From a checkpoint of a small mixture-of-experts model trained on Wikipedia.
Size: vocabulary 8657, 43.7M parameters.
Experts: 64 experts in each of 6 layers, 80 squared ReLU neurons an expert, 6 picks a token, a softmax router, a shared expert of 128 neurons.
Training: a variant of Adam for the experts, 654M tokens, 10100 steps.
Below are experts of layer 7 (counted from 0) of a mixture-of-experts language model. Rows are named router (the router's row for the expert), up (a neuron's input weights, with its number), down (a neuron's output weights, with its number) and show model dimensions 0-127. Each number is 128 + 32 x the weight over its row's rms, rounded and kept within 0 to 255.
Before each expert's rows: a language model's description of what the expert responds to. This comes from a sample of Wikipedia text that the model never trained on.

# expert 48
What it handles: Acronym capital letters. Capital letters and pieces inside acronyms and codes, such as H-AL, EC-T, MN-F, USA, UK, TV, often in tables.
router [179  96 126 102 130 128 178 122 134 102 131 146 136  64  77 143 110 152 100 129 133  69 162 136 145  95  91 101 168 131  91 120 102 154 161  96 126 158 206 156 144  94  99 172 135 109  92 114 163 135 115  92 158  72 151  86 138  91 219  96 106 126  79 148 165 132  71 150 100 179 121 188 162 110 133 133 102 158 115  88 114 120 154 147 112 173 100 108 107 103 139 124  76 142 126 145 134 191 118 116  95 125 131 109 107 127 134 110 134 119  39 101 121 173 128  78 122 216 166  26 114  86 144 171 134 131 111  96]
up0 [137 140 120 132 144 117 148 174 140 120  97  55 139 156 108 160 140  71 171 132 125 118 132  77 150 139 155  99 126 126 119  99 131  99 152  88 103 123 136 112 130 142 112 205 216 105  60 152 126 163 143 136 114  88  62  76 147 113 106 120 128  96 161  75 133 202 136  84  99 159 140 145 104 141  87  98 146 154 137 123  91 154 181  97 142 105  64 151 108 144 116  80 122  87 139 176 100 148  58 101 114  79 140 170 235 143 132 103 159 126 135 125 195 112 152 149 156 158 160  99 120 148  82 134 108 167 157 113]
down0 [123 166 143 163 143  94 128 185 128 153 142 114 144 149 105 116 177  76 155  93 121 170 140  90 196 162 177 151 173 167 104 121 152  93 162  85  96 119  72 112 136 157 103 196 117 112 101 170 116 123 188  60 115 115 143 140 132  62 147 113 133  94 107 103  90 153 165  57  93  88 159 134 103 158 145 138 148 168 109 158  97 163 127 105  96  97 142 114 119 104 124  98  81 124 131 120 116 155 101 111 138 107 163 169 195 178 190 119  15 122 175 125 132 150 124 165 132 149 106 109 130 164 167 167 107 136 139  99]
up1 [124 155 109 121 124 125 116 101 148 103  53 132 156 161 122 148 152  85 130 138 149 143 176 135 148 184 117 108 135 139 100 182 117 140 127 182 165 134 124 157 143 121  66 104 130 114 128  89 102 177  93 123 162 155  34 129 105 141 171 176 129 159 113 136 140  85 165 113 142 112 109 175 125 105 153 135 124 105 111 117 148 120 178 101 145 124 155 255 114  72 122 144 154 124 121 126 125 127 134 133 144 133  98 195 195 131 106 142 134 137 130 113 158 107 168 112 142 105  98 157 106 108 115 126 140 129 179 100]
down1 [173 164 137 141  61 121 109 140 118 139 157 132 126 108 118 126 154 143 123 118 149 190 151 105 135 134 131  78 120 152 120 128 134 162  99  88 156 110 124 183 141 105 154 124  77 110 146 138 181 116 104 107 111  85 132 115 170 184 168 189 173 155 179 125 161  87  98 159 123 172 101 184 139 107 159 213 114 129 165 115 119 136 122 134 165 166 120 159 190  80 113 160 145 104  97 188 162  83 127  85 121 183 116 158 137 165 149 150 140 122  76  81  79 124  72 154 163  91 149 144 121 100 120 119  92  86 121 107]
up2 [111 169 125 120 133 191 155 143  84 161 117 119 105 127 161 137 103  88 107  97 137 143 110  95 139 131 126 120 150 102 113 119 132 169 128 133  96 139 124 102 119 100 154 166 169 120  81  77 101 160 136 109 143 115 146 114 135 102 122 129 150  10 126  95  90 162 163 135 128 119 176 105  79  86 162 124 185 116 107 150  67 181 186  99 123 118 111  95 137 103 133 108 117 152  67  83 167 140 143  75 104 175  92 107  98 129 120 106 139 110  78 157 122 119 125 120 160 168  96 135 108 105 102 121 132 151 119 110]
down2 [140 130 168  93 199 107 179 131  57 154 108  56  71 139 116  95 138  89 191  85 119 109 132 116 183 122 126 168 148 100 133  70 123 148 120 154 102 186 128 118 160 134 183 110 147  92 129 190 133  95 155  76 130  54 114  98 123 114 170 134 101 107 109 177 126 104 183 100  89 131 162 109 139 133 111 152 154 135  90 140 185 119 149 150  59 142  85 138 114  75 122 115 107 129 104  91  97 177 144 125 100 116 163 176 157 140 131 141  97 156 159 136 131 112 171 136 131 183  77  89 100 128 114 106 158 108 155 184]

# expert 0
What it handles: Proper-name continuation pieces. Later words or pieces inside multiword place, institution and event names, such as County, University, Location, Championship, or v between case parties.
router [120 162  35 109 148  76 130  22  94 148 106 155 113 141 129 111  62 103  94 100  68 145 183 192 139 123 137 102 155 139 148 192 152  95 127 159 169  84 159 169 126 135 126  98  78 158  65 175 134 164 102 140  97 136  95 128 168 140 140 112  99 101 100 128 133 118 147 182 117 123 107 137 131 155 141 141 158 133 106  42  88 141 132 210 151 102 104  75 119  67  74 130 114 122 195  70 185 122  89 148 128 107 118 144 105 141 116 133  81 122 124  58 168 128 118 131  83 102 159 100 124  89 141 159 142 132  96  89]
up0 [113 199 131 154 152 182 140 146  93  76  93  98 142 156 165 134 148 154 138 108  87  78 160 100 133 102 126  94 148  67 122 103 144 132 122 110 194 187 179 128 105 145 105 135  94 186 110 229 157 170 205 148 155  98 149 129 118 112 127 117 154  76 123  70 150 143 103 136 101 153 141 103 112  62 172 124 131 144 105 146 141 169 175 151 123 148  94 164 125 117 172  59 129 125 141 132 113 163 160 138 104 110 111  84 108 106 165  64 127 126 128  85 102 178 108 209 119 184 171 111 152 106 135  89 139 131 136  64]
down0 [142 139  83 128  97  78 104 154 115 142 135 178  67 126 150 134 126 140 131 132 138 126 136 112 185  85  91 138 149 108  94 116 106 110 129 155 167 147 175  39 128 153 105 137  91 192 146 122 162 122 169  93 161 125 171  89 127 121 166 163 120 105 125 167 152 139 102 151 108 100 150  85 134  80 113 126 128 137 111 103 100 139 105 145 157 223  87 167 154  57 102 149 140 172 145 160  71 142 131 167 140 136 160 166 117 155 118 102 124 166 151  84  89 130  41 144 160 129 170  71 147 141 130 129 171 126 128 117]
up1 [137   9 120  95  91 144 137 120 140 120 107 120 147  99 128 162 133 167 137 156 117  29 166  89 104 100  68 126  98 149 184 109 155 159  87  95 191 106 101 103  85 203 162 114 150 104 128 123 143 123 146  91 191 125 163 144 131 166  98 112  47  82 154 143 137 136  96 154 115 152 130  59 107 143 153 122 150 113 106 114 170 163 182 142 137 171 106 110  92 123 160 147 113 127  59 159 167 179  87 171 141 116 129  79 100 138 126 157 122  91 166 187 121 115 125  73 104 137  60 145 157 110 156 163 103 159 123 137]
down1 [116 160 158  39 128 115 115 139 117 184 111  84  76 129 132  89 146 154 165  81 142 180 169  99 155 117 135 118  96 141 163 143 110 183 112  98 146 123  94 115 142 101 173  99 149 176 116  85 173 137 107 126 129  91 155  84 150 141 128 158 108  90 163  74 124 179 169 128 107 113 125 139 122 140 122 118 143  28 128 125 151 170  86 123 117 125 141 219 137  92 133 118 132 111 116  98  94 136 137  87 152 119 179 127 117 108 129 128 117  97 151 141 133 113 127 132 120 116 118 118 115 134 145 134 115 130 170 136]
up2 [133 203 144 118 116 168 103 129 143 110  52 172 171 117 105  95 185  91 164  97 141 168  94 123 102 180 136 149 145 141  97 133  86 122 153  77 141 139 182  73 122 109 144 170 162  97 155 207 110 105 172 115  96 151 144 136 142 127 145  89  70 172  58 161  94 139 143 157 143 140  79 208 119  97  80 122  59 194 133 123 140 111 117  83 130 134 104 105 123 143 113 158 141  79 166  88 150 104 117 148 137 148 101 165 156 156  99 210 106  80  97 153 116  81 111 155  96 124 110 123 150 114 180  71  48  66 122 130]
down2 [120 148 104 163  94 130  98 135 191  81 130 187 108  80 146 152 136 148 145 136 102 142 110 178 115 104  91 138 127 130 143 118 112 107 198 137 120  93 147 171  76 147 142 189 137 183 137 146 112  70 113 140  96 110  89 118 144 100 105 144 133 126 109 176 133  99 146 114  59 130 165 111 118 128 116  83 120 114 111  78 191 129 122  85 189  83 174  82 122  74 112 150 146 170 122  98 161  91  97 121 124 148 101 145  97 192  96 147 137 106 192 146 115 131  99 146  91 135  82 114 122 114 161 103  87  81  80  90]

# expert 34
What it handles: Non-Latin script bytes. Byte pieces of Thai, Arabic, Tamil, Chinese, Greek and Cyrillic text, often in parentheses or table cells, plus some state abbreviations.
router [116 109 102 139 134  44 170 203 155 121 101 165 129  89 106 127 115 146 140  69  82 114 152 150 144 114 115 131 191 135  58 122 141 172 125 170 128 150 173 114 168 193 145 112  94 112 131 155 108  92 131  88 166  91 190 148  92  97 140  74 131 115 112 130 117  94 115 158  55 118 153 155 132  95 184 121 179 135  97  65 184 150 119 141 109 130 113  77 100 110 202  97  32 135 139 134 105 173 153 102 124 100 148 123 155 127 124 122  74 128 127  85  69 102 157 117 104 154 142  93 145 152 108 128 164  93 159  70]
up0 [139 125 136 174  96 140 147 188 153 127  67 128 175  82 170 125  82 159 139 127 110 133 120  42 113 105  75 119 129 121 117 176  97 155 125 150 138 126 123 131 141 138 123 129 137 134  79 179 102 159 173 128 116  91 164 108 139 124  94 131 119  58 147 155 132   0 137 135 116 161  97 104 140  95  97 104 128 153 202 182 126 185 116 137 150 143  77 122 121 131 127  98 137 119 119  90 150  26 138  99 140 143 172 123 155 127 152  92 107 117  79 135 132 118 111 188 122 121 123 150 136 128 162 111 104  88 120 127]
down0 [131 122 149 159 198 106 213 158  53 170 102  88  97 128 153 124 156  92 103  51 130  96 153 125 190 132 177 109 190 173 143 118 114  65 122 155 112  92 147 110 101 174 158  82 139 123 159 128 186 153 131 102 115  96  93 104 142 162 167 177 111  94 146 104 126 149 134  89 139  79 112 116 155  49  92 104 134 141  97 133 133 136 100 103 102 121 147 148 128 147 110 117 133 148 114 190 143  96 123 182 103 103 136 146 156  96 114  95  95 179 182 103 157 135 132 113 161 146 110 122  49 138 112 119 111 136 116 133]
up1 [119 108 186 146 121 115  83 102 123 162 196  95 120  95 139 117 118 103 124 133 128  58 138 117 147  57 131 107 132 138 152 157 155  86 139 148 154 109 116 114 125  23 140 131 156 141 147 101 133 159 138 157 140 158 158 177 128 158 164  84 132 152  95 136 134 153 130  91 132  80  30 100 136 127 145 144 138 146 174  65 105 112  95 111 137 181  91 101 105 134 131 166 155 163 160 143  75 145 152 171 143 145 134 140  83 145  97 155 104 158 105 104 138 123 126 163 143 147 166 103  61 137 144  68 146 144 163 158]
down1 [ 86  88 128 131 113 200 154 117 123  93 159 122 153 184 116 107 138 136 141 162 151  93 186 142 118 120 150 124 118 128 177 178 160 108 155 137 144 186 112 114 144 121 152 161  68 123 136 172 107  93  85 140 187  87  74 147 141 147 133  83 134 153 163 156 153 151  97  81 114 117 100  96 104 178  95 136 116 161 153  98 115 112  93 116 169 112 211 164 114  96  49 126 133 135 124 140 197 113 156  96 180 140 105 124 123 150 126 169 109 146 161 140  88 166  70  97 132 154 141 141 157  77 155 161 171 153 100 108]
up2 [128 193  87 228 132 125 152 107 143 137 173 229 125  88 133 171 117 108 164 128 167 135 110 119 113 134 102  54 125 151 113 143 111  61 110 150 110 186 175 146 105 101 173 125 138 157 137 120  94 153 109 146 140 107 153  79 142 109 124 128  83 119 112  70 131 127 129  89 138 143  97 160 125 112 112 137 174 131 121 145 101 140  83 123 107 161 107 100 127 125 150  85 105 110 124 106 153 120 128 129 184 123 138 119 127 143 109 134 106 151 159 147 118 149 130 114 131 132 121 101 151 160 139 108 151 141 100  15]
down2 [155 115 123  74 125 138 130 199 151 152  78  23 125 182 119 107 194 162 204 155 169 111 181 160 129 114 128 123 123 167 143  53 124 108 105 122 134 146 117 152 132 116 158 153 100 152 136 147 103  92 145 101 156 100  82 109 151 113  98 165 126 146 127 140  96 152 119 143 122 101  61 135 129 104  83  97 132 156 105 144 162 124 115 118 153 105 111 169 130  93 125 176 152 144 137 158 144  82 115 150 158 151 108 192 163 113  78 130 139 150 165  49 217  84 166 126  83 123 106 158 128 160 102 150 103 136 140 146]